Below are experts of layer 5 (counted from 0) of a mixture-of-experts language model. Rows are named router (the router's row for the expert), gate (a neuron's input weights, with its number), up (a neuron's input weights, with its number) and show model dimensions 0-127. Each number is 50 + 15 x the weight over its row's rms, rounded and kept within 0 to 99.
After each expert's rows: "mostly gets" lists some tokens that are sent to it at least half of the time. This comes from a sample of Wikipedia text that the model never trained on.

# expert 15
router:43 49 30 45 41 41 37 36 45 46 65 44 41 48 35 17 50 54 80 54 41 39 74 49 34 59 53 58 60 44 16 14 51 54 23 54 78 54 61 49 44 53 79 39 32 19 49 74 76 36 24 71 51 63 63 42 77 40 53 50 36 67 59 44 40 73 53 70 51 56 49 45 47 22 45 43 42 50 31 59 55 72 52 56 27 20 67 62 50 56 72 37 56 58 36 45 51 75 50 65 29 34 48 30 51 65 60 57 60 51 40 38 53 47 59 72 78 34 16 58 36 46 59 58 28 43 46 25
gate0:44 56 61 45 65 42 49 59 54 45 63 35 59 75 28 49 45 49 39 46 33 42 33 75 25 51 63 49 54 73 54 33 45 68 76 59 34 39 34 27 46 71 78 17 28 33 34 29 64 30 41 38 51 23 44 42 67 58 52 68 59 62 45 27 12 57 45 75 34 42 39 49 45 76 39 31 52 44 60 42 71 52 47 30 67 45 45 48 54 32 57 55 46 43 41 26 38 68 50 45 61 79 41 51 10 55 57 41 62 39 48 83 67 67 53 59 70 55 34 38 56 57 26 54 63 55 57 82
up0:65 71 60 52 29 40 40 48 27 39 28 39 29 65 63 49 54 39 56 74 80 48 55 47 62 61 78 59 48 65 57 43 34 63 53 68 45 61 65 50 68 70 27 23 38 51 42 36 63 57 19 56 63 46 34 66 78 37 58 64 56 68 82 37 49 47 25 41 04 55 20 53 33 57 71 48 74 33 65 38 71 34 57 59 41 58 62 42 56 34 72 42 24 47 55 39 62 34 30 52 44 60 66 63 34 52 55 48 54 47 52 58 48 41 32 83 49 67 51 67 49 79 67 53 62 67 39 45
gate1:50 20 36 53 49 29 68 70 54 48 55 31 53 52 37 30 74 59 35 45 67 40 61 47 46 68 25 43 62 47 10 37 38 64 73 70 57 58 84 41 69 43 65 60 42 50 52 51 48 41 48 30 72 38 71 31 63 57 59 65 45 52 46 68 35 70 35 50 42 56 41 49 70 41 82 55 66 65 59 46 52 48 36 45 49 18 67 40 42 52 54 57 49 37 12 35 47 59 88 75 53 20 45 42 17 54 50 33 45 39 26 42 47 51 65 32 58 58 35 61 69 58 42 60 33 78 48 60
up1:48 68 38 62 68 60 30 33 72 37 38 39 54 61 64 87 40 47 53 29 45 41 61 53 56 45 64 64 64 37 66 41 52 43 47 59 46 70 66 69 56 30 65 39 11 60 52 52 64 45 50 40 30 60 43 46 38 56 34 72 36 39 67 42 36 23 46 54 52 32 50 48 22 44 28 41 41 50 52 63 58 72 35 51 58 46 05 82 56 56 43 57 30 68 68 53 33 05 40 70 56 51 31 68 64 61 46 61 53 52 28 39 62 70 43 34 42 70 36 71 56 43 75 69 63 66 43 63
mostly gets: "9", "2", "7", "6", "4", "8"

# expert 1
router:40 28 77 35 78 44 55 62 47 44 52 53 45 68 52 25 69 47 39 41 51 49 45 60 48 37 46 40 46 55 53 47 40 61 21 58 75 53 41 48 46 47 60 58 54 57 75 69 43 36 28 34 57 60 60 41 67 33 71 40 69 63 38 45 27 64 66 70 49 33 21 49 25 36 57 50 56 66 67 33 22 69 34 54 30 16 66 62 68 58 58 47 50 72 40 48 81 42 39 49 50 80 42 59 64 48 50 43 62 67 73 42 82 73 21 39 72 52 23 50 37 62 33 42 48 15 39 59
gate0:58 27 58 62 67 45 54 22 66 64 48 59 77 56 66 47 36 67 54 14 48 51 47 30 78 60 43 31 51 50 37 51 58 51 37 45 70 53 62 36 61 51 57 63 91 67 14 56 74 58 44 37 64 38 72 33 54 25 52 59 56 43 50 60 53 43 45 59 52 47 41 55 52 44 68 58 56 55 67 42 68 73 49 30 43 26 36 59 34 46 81 31 45 58 62 68 39 43 53 79 47 45 67 58 67 57 54 24 24 54 21 55 44 88 69 57 72 45 28 52 46 69 42 59 80 50 48 31
up0:40 72 70 68 46 73 61 59 41 66 56 18 60 26 37 75 42 48 40 63 55 30 43 43 26 78 39 51 58 42 61 37 46 49 41 16 39 73 79 40 59 68 28 48 50 58 66 65 62 50 53 42 24 24 61 42 39 68 52 77 67 46 68 25 58 45 47 63 66 51 16 56 51 24 49 46 45 46 31 54 64 36 63 36 50 23 40 43 33 32 59 65 11 64 40 44 45 54 49 63 65 44 40 28 32 49 58 18 33 55 45 58 56 56 61 56 67 67 56 73 49 71 40 32 46 33 48 46
gate1:37 40 29 51 63 53 59 56 42 44 35 35 37 70 17 12 58 25 64 31 45 78 82 56 60 63 52 51 59 44 41 31 31 37 56 66 41 50 44 38 29 28 53 46 25 53 52 62 41 41 46 44 39 50 54 36 32 72 43 46 65 57 63 42 49 63 47 56 37 85 57 39 13 51 44 61 52 42 49 11 27 51 35 64 35 23 72 76 38 81 48 80 59 31 75 42 64 34 35 33 52 48 42 33 45 34 58 65 56 45 47 61 52 54 29 49 60 58 39 45 47 77 32 61 64 53 61 54
up1:45 67 31 65 48 46 70 77 20 52 33 54 36 46 54 38 67 56 64 57 22 35 45 52 24 45 58 54 53 70 63 27 39 32 36 69 23 68 37 37 40 46 42 36 61 37 54 48 70 40 40 17 31 66 49 47 39 61 60 37 65 86 81 48 57 48 29 64 35 66 73 43 52 62 46 63 54 27 62 33 40 48 44 35 55 12 47 63 54 55 38 39 66 25 73 67 58 33 43 51 73 69 65 65 41 37 67 40 59 67 26 43 37 35 67 48 53 69 33 47 41 54 22 26 49 45 52 55
mostly gets: "qu", "oc", "ac", " de", " Par", "pl"

# expert 2
router:48 43 58 46 41 57 38 57 47 60 68 37 30 80 39 50 29 43 40 41 56 61 59 49 23 26 25 68 64 35 38 18 44 41 31 49 64 64 49 72 48 60 36 36 34 50 66 53 52 81 46 42 57 50 80 27 49 59 62 53 60 69 55 41 47 76 65 62 66 23 31 30 22 28 77 35 64 65 37 40 42 67 57 44 46 60 70 36 26 36 50 66 55 62 49 32 47 51 47 55 31 81 49 46 58 39 64 42 51 46 56 38 76 34 50 62 37 53 16 40 57 35 30 59 18 17 49 48
gate0:31 40 37 34 20 37 59 49 48 58 64 58 29 64 83 42 44 53 42 36 51 88 45 67 48 28 32 41 49 51 43 43 61 52 49 46 15 51 63 31 58 44 44 19 51 48 66 44 63 47 60 42 43 57 51 51 48 43 60 24 41 37 33 07 61 50 69 43 57 41 65 52 71 41 34 45 45 41 59 53 73 69 46 57 51 40 59 49 47 27 50 60 52 69 37 21 56 33 47 44 51 69 48 70 42 31 67 54 55 56 70 42 68 38 81 50 59 61 41 55 36 88 99 57 84 40 46 60
up0:55 70 49 38 46 61 60 64 44 68 66 26 51 22 31 39 70 54 48 62 32 55 38 67 67 82 43 33 51 33 23 55 48 49 63 32 66 34 47 69 48 42 50 44 37 40 96 37 60 47 29 38 28 65 40 53 24 67 77 37 41 44 41 49 60 75 44 75 31 49 49 59 48 36 61 85 37 49 82 56 57 42 59 64 33 42 30 78 19 61 75 38 32 22 74 54 46 42 49 56 52 72 44 60 61 43 48 55 33 52 50 59 35 45 62 72 37 65 48 55 39 46 64 59 40 52 70 56
gate1:28 18 67 47 19 47 45 35 47 39 69 65 40 49 59 42 54 49 30 54 09 27 67 40 40 56 40 36 54 45 16 39 38 46 31 58 49 47 69 54 53 53 72 53 42 65 50 27 60 69 48 45 72 54 57 33 46 44 53 33 69 57 55 61 29 39 52 44 57 29 53 41 38 43 60 61 26 49 55 69 42 58 19 66 50 59 38 52 51 66 55 59 60 34 64 62 27 70 12 44 56 59 86 52 71 49 53 32 73 74 39 59 83 56 40 53 49 55 39 30 70 36 19 40 56 42 22 58
up1:49 37 48 68 50 66 58 20 51 58 78 56 28 51 50 67 72 66 49 57 48 14 48 87 47 62 54 40 70 48 64 66 68 45 61 54 48 47 31 51 41 45 65 43 86 68 35 52 60 69 63 42 52 74 39 64 57 44 55 35 78 44 73 38 41 50 56 19 32 36 59 46 50 53 50 55 70 86 60 71 40 49 45 66 28 55 70 62 65 55 20 64 31 42 55 46 44 62 50 50 48 19 28 36 85 47 63 73 40 35 62 53 25 48 48 54 73 35 41 63 64 39 68 49 57 49 53 27
mostly gets: " \"", "=", "The", "L", "″", " '"

# expert 12
router:40 14 59 21 50 74 56 71 52 47 59 50 40 72 47 39 31 52 63 51 40 50 44 38 42 35 44 67 48 41 37 21 44 47 25 42 51 39 50 60 39 49 42 51 47 67 62 48 39 43 54 54 42 57 83 49 54 59 52 42 69 38 58 57 61 83 67 43 67 40 09 51 23 65 43 47 65 61 46 25 46 44 40 44 46 50 83 44 37 54 48 21 60 85 63 27 46 70 57 65 60 59 44 92 42 60 34 48 41 57 27 48 53 44 38 62 42 46 01 75 36 67 38 56 39 47 34 41
gate0:55 24 55 63 40 83 40 50 44 17 66 53 78 71 62 39 48 61 60 54 36 34 43 49 68 40 64 57 47 36 29 61 66 34 50 70 24 57 70 26 42 39 42 42 41 35 46 35 36 22 53 55 53 39 72 54 59 43 45 83 50 64 50 47 58 38 81 59 56 54 30 27 51 64 78 69 42 59 70 62 57 39 74 23 75 30 78 53 25 62 35 25 24 43 29 49 74 56 60 35 35 42 36 54 52 78 60 51 65 58 57 32 65 54 44 63 52 37 46 59 37 45 42 47 57 36 66 62
up0:83 65 62 41 48 55 72 60 35 66 67 29 32 25 29 63 46 46 56 65 43 36 61 57 42 26 50 59 69 36 58 86 61 23 41 24 28 71 47 65 58 38 82 40 62 32 42 38 77 41 70 77 46 36 45 54 48 67 41 23 51 49 50 58 31 49 44 50 39 60 51 50 22 47 39 60 49 21 47 37 43 62 28 53 15 43 41 88 40 64 64 46 62 70 54 42 21 52 46 62 47 52 34 51 58 32 27 70 31 51 30 50 50 54 49 51 61 41 56 33 70 44 67 42 46 65 32 43
gate1:28 35 36 16 18 47 44 60 67 53 60 72 50 36 59 31 65 33 47 40 39 53 50 85 52 52 55 50 38 56 44 71 60 53 16 94 21 57 15 35 53 33 59 52 58 56 60 36 38 48 59 43 43 52 52 51 47 36 59 60 50 44 52 56 51 67 63 66 86 47 19 30 67 17 66 54 58 55 47 58 19 52 45 37 27 46 49 37 40 34 52 41 75 45 71 55 45 47 40 38 66 51 41 40 57 68 55 52 67 39 34 28 38 72 36 35 59 27 75 66 48 57 46 36 54 31 33 51
up1:30 32 44 49 33 91 25 40 37 50 05 67 28 45 43 45 49 57 60 59 21 61 53 44 64 73 37 55 57 72 60 46 45 39 42 61 49 54 75 55 30 44 42 58 27 43 53 42 58 68 25 36 55 48 42 78 46 54 57 53 49 63 47 55 35 44 56 51 56 60 41 25 37 62 50 43 69 43 35 48 31 11 18 81 45 57 51 47 45 14 21 41 25 44 67 74 60 63 57 39 39 56 67 41 48 82 60 38 62 56 69 54 57 71 26 31 58 44 45 49 46 41 51 44 63 58 67 53
mostly gets: " (", " ", " November", " September", " July", " January"

# expert 0
router:49 36 59 45 57 61 35 68 36 66 85 58 35 65 36 42 57 48 64 51 51 40 54 63 22 32 42 66 63 48 38 33 63 29 35 48 65 71 53 43 41 55 48 80 54 11 76 28 61 55 21 58 50 49 77 57 44 48 45 47 61 69 73 50 48 61 43 55 61 50 48 49 23 73 48 43 75 72 52 32 38 47 76 15 37 51 71 46 67 12 63 38 43 63 68 55 45 54 70 58 14 58 48 62 28 58 47 50 33 40 52 56 65 54 55 48 81 62 33 44 39 38 43 65 39 54 26 32
gate0:54 56 74 60 25 31 32 36 46 47 81 72 52 38 64 44 54 19 33 57 81 72 38 77 38 51 52 34 60 33 44 55 26 57 72 51 40 28 57 73 45 74 36 59 14 49 50 51 22 27 36 55 51 45 59 54 51 23 17 47 68 67 69 36 59 43 57 74 50 66 31 54 08 58 42 51 15 60 23 61 42 51 25 68 46 64 57 61 62 58 47 51 47 50 48 45 50 58 67 48 66 37 64 45 59 41 66 40 43 45 63 58 50 47 40 53 57 68 50 56 35 22 40 59 58 52 37 62
up0:26 65 55 67 73 62 64 72 36 44 56 79 68 81 58 61 61 40 19 57 56 24 49 66 31 32 59 08 55 29 48 33 40 43 58 67 33 66 77 53 49 40 78 47 57 62 45 15 57 30 72 21 51 54 39 68 42 35 45 45 49 22 48 63 49 66 65 61 41 63 52 58 31 62 72 26 53 22 54 49 53 38 43 51 62 67 42 21 44 45 46 30 38 53 37 50 39 77 46 41 63 59 61 44 52 61 34 47 63 61 68 48 62 57 58 35 58 63 13 57 58 37 61 52 41 54 43 56
gate1:75 43 66 55 41 29 49 39 49 66 54 66 39 56 85 39 89 47 50 36 61 44 78 70 64 29 64 57 67 70 31 41 36 35 21 47 40 36 69 59 49 37 56 59 33 31 39 32 77 41 36 43 69 39 40 69 66 31 35 54 60 63 36 41 49 37 47 51 46 38 46 71 30 57 37 39 58 49 67 64 68 57 71 50 33 57 74 48 58 46 45 51 37 51 65 60 84 53 64 54 52 50 55 51 02 85 55 50 52 20 45 53 44 44 43 62 49 62 46 32 39 52 50 21 36 76 28 53
up1:43 32 52 64 34 28 31 66 21 51 60 17 38 47 59 38 73 62 47 53 30 69 43 28 47 43 48 49 50 81 32 54 42 51 65 50 50 70 59 53 48 23 54 37 41 70 33 93 65 49 48 64 76 54 57 28 40 56 56 53 47 41 47 67 58 29 62 12 57 37 40 56 43 41 53 66 40 50 28 34 24 54 55 57 50 56 38 74 25 18 61 25 24 67 44 48 42 51 69 51 35 67 55 57 32 54 65 63 38 63 44 41 25 62 24 60 38 35 74 72 47 39 51 56 40 47 23 48
mostly gets: "ical", " States", " National", " new", " American", " World"

# expert 11
router:58 31 63 31 48 88 65 35 62 57 73 19 43 76 49 62 24 54 64 37 64 81 79 36 60 52 52 59 52 39 18 25 50 55 37 68 69 47 45 59 53 41 41 48 43 37 59 48 80 69 37 62 55 33 72 59 41 36 68 41 53 63 69 43 48 59 42 56 56 39 41 43 43 50 61 42 67 73 51 30 32 62 44 60 34 48 72 40 47 71 72 33 56 53 68 53 69 47 73 74 27 50 56 56 41 66 43 72 29 48 44 51 79 66 72 46 54 52 42 69 10 73 49 46 37 50 36 48
gate0:37 46 63 46 77 59 63 53 61 47 66 55 44 38 29 41 48 42 73 43 43 58 98 27 23 43 69 70 51 77 45 38 41 53 50 65 70 43 52 56 57 59 49 25 68 56 44 46 53 48 28 80 50 52 47 60 59 77 26 50 61 50 71 57 45 41 65 47 45 33 24 42 46 63 68 25 71 40 65 62 49 54 54 82 67 56 67 48 38 26 47 29 73 21 50 55 56 55 62 78 39 64 42 28 32 65 48 69 47 42 60 55 92 52 50 60 72 44 46 69 18 52 64 53 51 46 58 57
up0:47 56 36 64 56 39 28 65 61 35 32 20 47 64 67 59 42 48 33 59 78 26 18 44 38 71 70 35 45 55 40 24 40 41 26 46 52 91 72 45 50 51 50 36 44 55 49 63 61 35 60 58 65 46 43 24 64 30 42 29 24 65 33 69 35 47 42 42 59 51 61 49 33 41 41 71 22 83 52 33 70 59 78 45 36 38 31 35 63 59 53 38 60 43 51 48 32 44 29 41 52 58 69 73 59 48 44 31 90 68 64 49 35 48 35 37 51 69 67 30 45 36 51 54 44 38 49 61
gate1:43 45 52 48 46 32 42 60 54 53 75 45 57 58 50 48 05 34 62 50 55 42 61 57 61 59 25 74 47 48 31 33 62 49 34 76 58 30 25 61 30 33 48 50 27 51 60 45 51 49 62 43 27 59 50 51 47 34 67 28 45 58 32 53 33 42 09 52 50 35 49 38 51 57 48 23 50 22 58 17 39 67 57 36 47 72 40 30 36 56 68 24 78 39 74 59 50 47 89 46 51 40 63 76 54 47 52 83 48 59 34 51 66 49 64 49 38 31 47 51 61 66 57 83 37 51 28 50
up1:54 23 37 41 66 51 52 44 24 64 78 62 65 69 60 58 36 17 65 79 52 50 58 29 46 39 46 48 51 46 40 50 53 46 42 49 35 35 63 52 19 59 64 50 39 78 45 61 46 47 52 24 55 49 46 64 41 63 86 43 47 52 37 56 66 54 51 97 54 48 51 30 30 57 74 51 70 52 58 64 27 53 25 38 36 72 56 51 18 35 66 75 44 32 64 54 65 27 64 40 37 56 74 28 67 58 66 45 47 44 49 66 46 57 67 69 58 48 21 56 53 61 78 54 62 65 74 55
mostly gets: "%", " who", " States", " York", "son", " she"

# expert 3
router:34 31 48 26 37 62 49 53 57 56 69 44 24 83 36 41 56 73 54 60 42 56 43 64 35 33 51 40 64 11 38 30 50 44 42 55 67 54 51 71 29 60 55 69 25 37 49 51 52 66 29 36 31 42 61 62 56 71 53 61 39 37 52 53 62 53 25 48 45 37 38 46 47 58 39 47 54 84 31 64 50 77 46 43 12 57 66 42 56 54 82 51 51 68 39 30 69 35 36 69 48 47 60 51 38 91 32 51 48 48 34 53 73 43 63 32 72 69 39 58 45 63 56 46 27 45 22 76
gate0:41 38 38 28 50 55 45 35 61 68 59 62 75 60 55 68 36 16 52 52 52 36 60 52 82 61 78 40 64 32 47 32 32 42 68 37 52 42 67 52 60 40 55 63 33 25 58 48 39 49 54 40 47 38 59 51 34 57 74 29 52 30 40 45 41 35 78 58 48 25 54 46 35 66 41 38 17 43 54 48 71 69 24 35 50 67 50 14 63 47 33 53 40 40 44 55 34 34 10 56 77 58 51 54 38 81 79 46 56 26 75 54 42 46 40 46 30 68 46 63 71 50 64 51 58 57 44 75
up0:58 63 44 52 56 52 62 36 48 26 26 70 50 69 38 41 09 39 58 40 62 34 67 43 42 28 55 58 42 26 34 65 53 50 25 67 38 48 79 69 39 43 75 91 59 33 31 48 67 58 60 35 28 19 66 57 64 51 43 46 55 36 54 72 51 55 43 23 52 56 78 60 57 49 55 53 61 54 42 65 47 54 33 29 07 58 60 56 83 58 38 32 39 45 44 63 59 31 41 65 47 67 61 34 43 72 74 43 59 48 48 40 49 64 59 49 67 24 57 42 51 55 68 47 35 31 61 70
gate1:53 30 32 16 34 50 33 53 45 44 30 54 36 44 48 51 80 22 47 57 52 51 61 62 38 44 49 61 44 75 52 49 32 32 33 57 49 20 44 34 23 52 65 42 45 81 14 66 52 53 53 38 46 24 51 57 67 85 49 56 51 71 59 40 54 77 67 43 38 34 51 59 45 47 74 48 25 52 55 10 48 37 63 16 40 38 81 52 63 38 37 60 50 61 51 37 64 48 41 57 55 52 74 46 38 63 48 51 25 66 55 21 43 13 48 46 48 63 39 46 28 56 50 29 43 52 45 51
up1:74 76 56 49 24 37 41 37 40 57 39 46 60 62 36 50 33 58 48 47 31 50 43 64 65 62 57 49 37 46 24 55 72 75 60 36 44 49 74 62 46 51 47 34 45 35 53 51 78 58 50 68 69 70 40 61 44 58 23 44 54 52 50 50 47 38 37 59 24 48 62 45 37 95 85 89 64 65 48 40 04 42 55 61 34 59 33 47 59 60 61 70 50 37 43 66 65 58 50 50 07 77 53 75 61 48 48 40 81 51 49 44 59 46 50 39 78 55 66 48 59 46 32 32 54 47 42 51
mostly gets: "ation", "ions", " part", " album", " film", " work"

# expert 13
router:62 30 47 31 44 46 49 29 75 52 68 43 41 86 14 33 43 60 32 53 65 38 44 31 26 43 34 49 42 29 48 49 54 47 39 42 58 57 43 51 58 69 54 58 45 29 60 51 69 43 56 53 68 61 75 58 34 35 50 61 70 26 53 56 30 69 63 76 50 43 32 74 27 27 71 52 70 68 37 46 24 64 26 47 37 48 58 33 61 33 55 52 35 52 48 46 72 44 46 53 49 62 76 89 30 64 55 71 56 62 39 28 56 69 61 43 42 40 43 81 38 25 43 55 18 46 38 40
gate0:59 69 51 29 44 39 47 76 34 45 60 51 49 49 75 59 28 61 64 62 61 31 64 39 58 21 52 43 33 38 46 66 58 18 61 64 83 56 58 62 44 53 72 57 64 69 64 45 20 67 49 43 61 28 43 50 47 49 37 49 64 63 53 37 63 76 56 39 38 24 46 63 48 58 56 28 46 28 43 26 56 75 41 29 70 48 51 57 55 10 53 40 67 80 47 36 74 36 20 49 54 43 54 74 34 48 74 40 50 67 69 31 74 41 45 35 73 26 59 59 57 37 68 41 48 68 49 51
up0:47 42 16 48 63 62 00 17 57 42 54 48 59 49 63 35 37 60 30 65 57 47 57 64 59 86 72 55 46 45 63 76 44 64 47 62 54 39 39 64 57 45 39 45 32 58 17 78 66 68 55 75 79 61 22 54 43 17 46 50 72 31 40 67 46 55 32 65 61 47 54 55 50 58 56 47 60 56 52 67 57 47 49 49 46 54 68 37 71 59 41 68 65 51 71 47 80 43 69 51 23 28 71 38 78 54 45 68 53 56 52 46 69 58 75 32 56 62 40 41 44 54 34 51 64 64 55 43
gate1:35 34 37 64 39 34 23 45 84 53 49 38 48 52 76 41 49 81 36 51 32 62 50 35 37 52 49 67 55 49 36 52 56 34 57 41 65 69 36 42 32 56 46 57 39 30 43 58 49 76 29 55 75 56 59 52 22 39 60 48 59 51 43 68 46 45 48 22 28 34 48 50 40 81 57 36 58 70 55 43 33 48 32 43 45 48 32 32 55 57 50 36 39 44 54 27 73 52 77 37 61 80 51 75 30 70 66 50 71 57 61 41 32 69 99 57 24 79 33 45 53 46 60 56 43 45 58 22
up1:17 67 66 53 33 71 65 40 52 63 44 92 00 66 38 59 61 57 63 25 49 19 50 21 56 43 60 51 65 50 51 63 48 56 62 82 75 51 51 35 43 39 31 63 44 52 37 73 48 45 42 37 28 43 45 45 63 53 45 71 61 56 44 78 42 44 46 57 32 54 50 44 59 42 26 71 42 71 61 41 45 28 58 10 54 52 42 50 21 40 51 62 63 43 56 22 48 66 47 41 62 47 53 41 37 57 60 41 32 62 55 58 23 52 41 62 57 84 70 64 48 61 44 39 51 37 57 59
mostly gets: " was", " is", " are", " also", " has", " it"

# expert 8
router:23 63 69 64 50 48 39 53 71 64 61 30 35 54 27 12 52 62 63 51 33 28 43 59 60 52 42 34 44 24 46 21 34 46 35 55 53 47 80 73 60 52 23 48 45 40 71 43 88 52 50 33 46 51 56 52 51 37 48 51 58 68 51 31 46 67 47 72 55 38 09 55 19 58 35 52 70 79 37 33 51 62 52 53 34 37 55 57 69 34 57 31 56 76 68 47 43 43 69 87 36 36 68 50 54 43 43 63 58 55 35 57 75 53 55 53 58 50 27 71 51 64 37 61 73 37 43 47
gate0:46 56 73 49 24 78 44 52 52 80 49 16 47 43 33 26 42 35 39 53 37 48 69 42 49 42 57 20 73 53 45 45 43 67 44 67 66 54 40 20 46 64 49 86 59 67 37 63 44 64 53 69 30 57 39 23 69 67 48 60 24 50 67 20 34 65 67 55 51 24 55 68 42 60 56 45 19 65 69 59 69 56 29 44 68 40 45 33 19 48 37 50 89 34 49 57 54 51 40 47 68 55 48 50 27 58 47 40 54 49 42 72 28 44 25 51 45 63 53 53 75 34 49 43 64 55 49 46
up0:55 51 58 58 29 45 46 60 27 50 24 30 33 47 49 47 43 22 49 77 48 63 74 69 48 33 63 27 65 54 39 60 48 52 46 64 52 48 27 43 39 44 45 74 72 54 62 33 40 46 36 52 55 69 35 45 85 50 63 43 63 85 62 47 06 35 48 80 60 29 54 46 20 67 46 67 43 65 78 45 45 53 24 70 42 51 47 34 51 64 87 55 69 31 68 71 34 45 56 82 38 47 68 54 54 33 44 38 65 69 51 60 56 64 59 58 48 66 48 63 53 51 35 53 75 52 68 47
gate1:57 44 64 15 50 55 57 56 46 43 25 36 55 51 41 35 35 50 72 27 46 29 39 36 71 48 25 55 38 12 55 36 46 59 57 53 48 39 52 09 53 71 35 37 39 57 75 18 37 45 39 48 57 55 42 52 44 60 47 68 34 37 48 42 63 52 69 48 45 61 50 62 51 75 65 53 36 45 61 23 46 25 31 25 63 42 51 83 76 28 44 65 50 52 71 75 53 49 68 26 29 31 54 60 51 65 40 38 48 30 44 70 76 45 34 42 52 35 45 64 51 73 38 52 62 64 56 84
up1:86 56 38 51 44 35 41 49 44 46 79 76 54 69 67 43 34 66 67 40 67 40 56 60 43 46 59 32 22 50 44 54 54 23 59 74 57 39 38 55 55 59 43 26 65 41 20 38 69 52 63 60 48 52 73 21 47 67 56 31 45 61 49 39 45 31 21 42 27 35 40 49 59 34 56 44 50 37 41 60 49 49 46 89 30 38 73 34 68 58 53 56 39 39 38 42 34 42 34 36 40 47 54 63 63 13 54 44 57 71 60 52 66 23 77 30 55 55 48 28 38 75 33 59 47 23 41 76
mostly gets: " the", " of", " a", " with", " on", " for"

# expert 9
router:38 44 47 36 43 50 55 70 61 45 50 46 23 61 35 25 67 73 55 46 63 61 43 44 57 55 00 55 59 47 57 33 57 25 21 42 91 48 40 27 54 67 49 37 48 44 47 66 71 53 52 47 62 56 46 38 52 55 69 52 52 51 50 39 75 58 38 48 45 41 46 39 13 44 37 64 41 78 40 35 56 77 73 40 29 60 74 47 50 61 48 54 42 73 64 37 47 38 22 69 41 50 69 55 40 71 46 59 45 43 51 16 70 70 17 66 29 65 35 72 44 28 36 61 43 53 49 44
gate0:72 33 46 28 54 77 60 38 49 46 56 56 31 51 36 65 56 25 65 47 60 46 18 55 54 56 51 33 43 58 80 47 70 59 31 49 88 30 45 24 43 76 17 69 39 66 40 41 53 48 72 32 54 34 48 36 40 42 62 33 53 36 52 78 61 43 47 44 31 36 40 34 46 29 38 66 69 65 57 53 55 69 51 78 62 40 35 66 75 65 50 31 47 48 57 13 44 42 47 55 55 39 71 60 24 57 57 66 51 31 57 19 63 51 69 32 48 42 32 59 63 62 22 40 36 41 50 58
up0:65 65 45 31 48 76 45 38 52 23 59 63 49 51 35 61 45 31 59 50 69 61 29 47 91 34 49 33 42 45 82 76 50 54 33 70 34 59 68 43 41 56 35 63 62 59 15 45 38 42 69 63 36 48 49 48 46 49 58 50 77 48 59 70 59 59 49 31 60 67 40 41 43 51 61 61 75 70 40 60 65 51 83 74 40 48 55 67 55 57 39 30 37 45 36 59 40 70 51 62 49 66 42 70 69 56 37 33 28 64 79 46 53 47 71 68 36 70 62 75 40 75 25 64 50 82 64 57
gate1:36 12 30 43 53 53 40 37 76 59 56 60 49 79 57 33 54 55 67 38 60 59 49 48 47 62 44 62 63 72 33 37 79 43 28 32 48 70 56 57 64 64 37 45 45 42 63 58 53 65 46 34 43 44 41 54 84 50 60 44 69 41 52 66 48 50 02 40 60 43 55 43 33 35 44 73 42 11 41 74 45 68 51 56 61 67 53 53 48 73 53 71 83 59 60 43 47 40 42 41 58 60 46 51 43 62 54 28 13 20 41 52 32 62 29 68 44 34 37 61 35 40 19 61 25 48 47 50
up1:38 59 37 37 42 68 57 53 59 56 60 35 41 62 64 50 75 57 29 47 48 67 30 59 48 59 62 45 48 53 61 36 34 39 33 55 83 35 20 56 60 39 56 33 37 55 60 54 76 55 54 54 83 42 47 64 25 66 61 45 47 43 55 37 85 35 48 33 48 60 61 19 46 63 31 67 44 42 38 79 06 38 61 67 46 42 53 42 44 82 48 30 26 33 46 31 59 74 35 25 60 57 53 55 53 51 68 36 48 53 23 35 56 47 57 63 45 82 39 55 20 32 47 41 31 71 39 68
mostly gets: " made", " not", " re", " st", " used", " ex"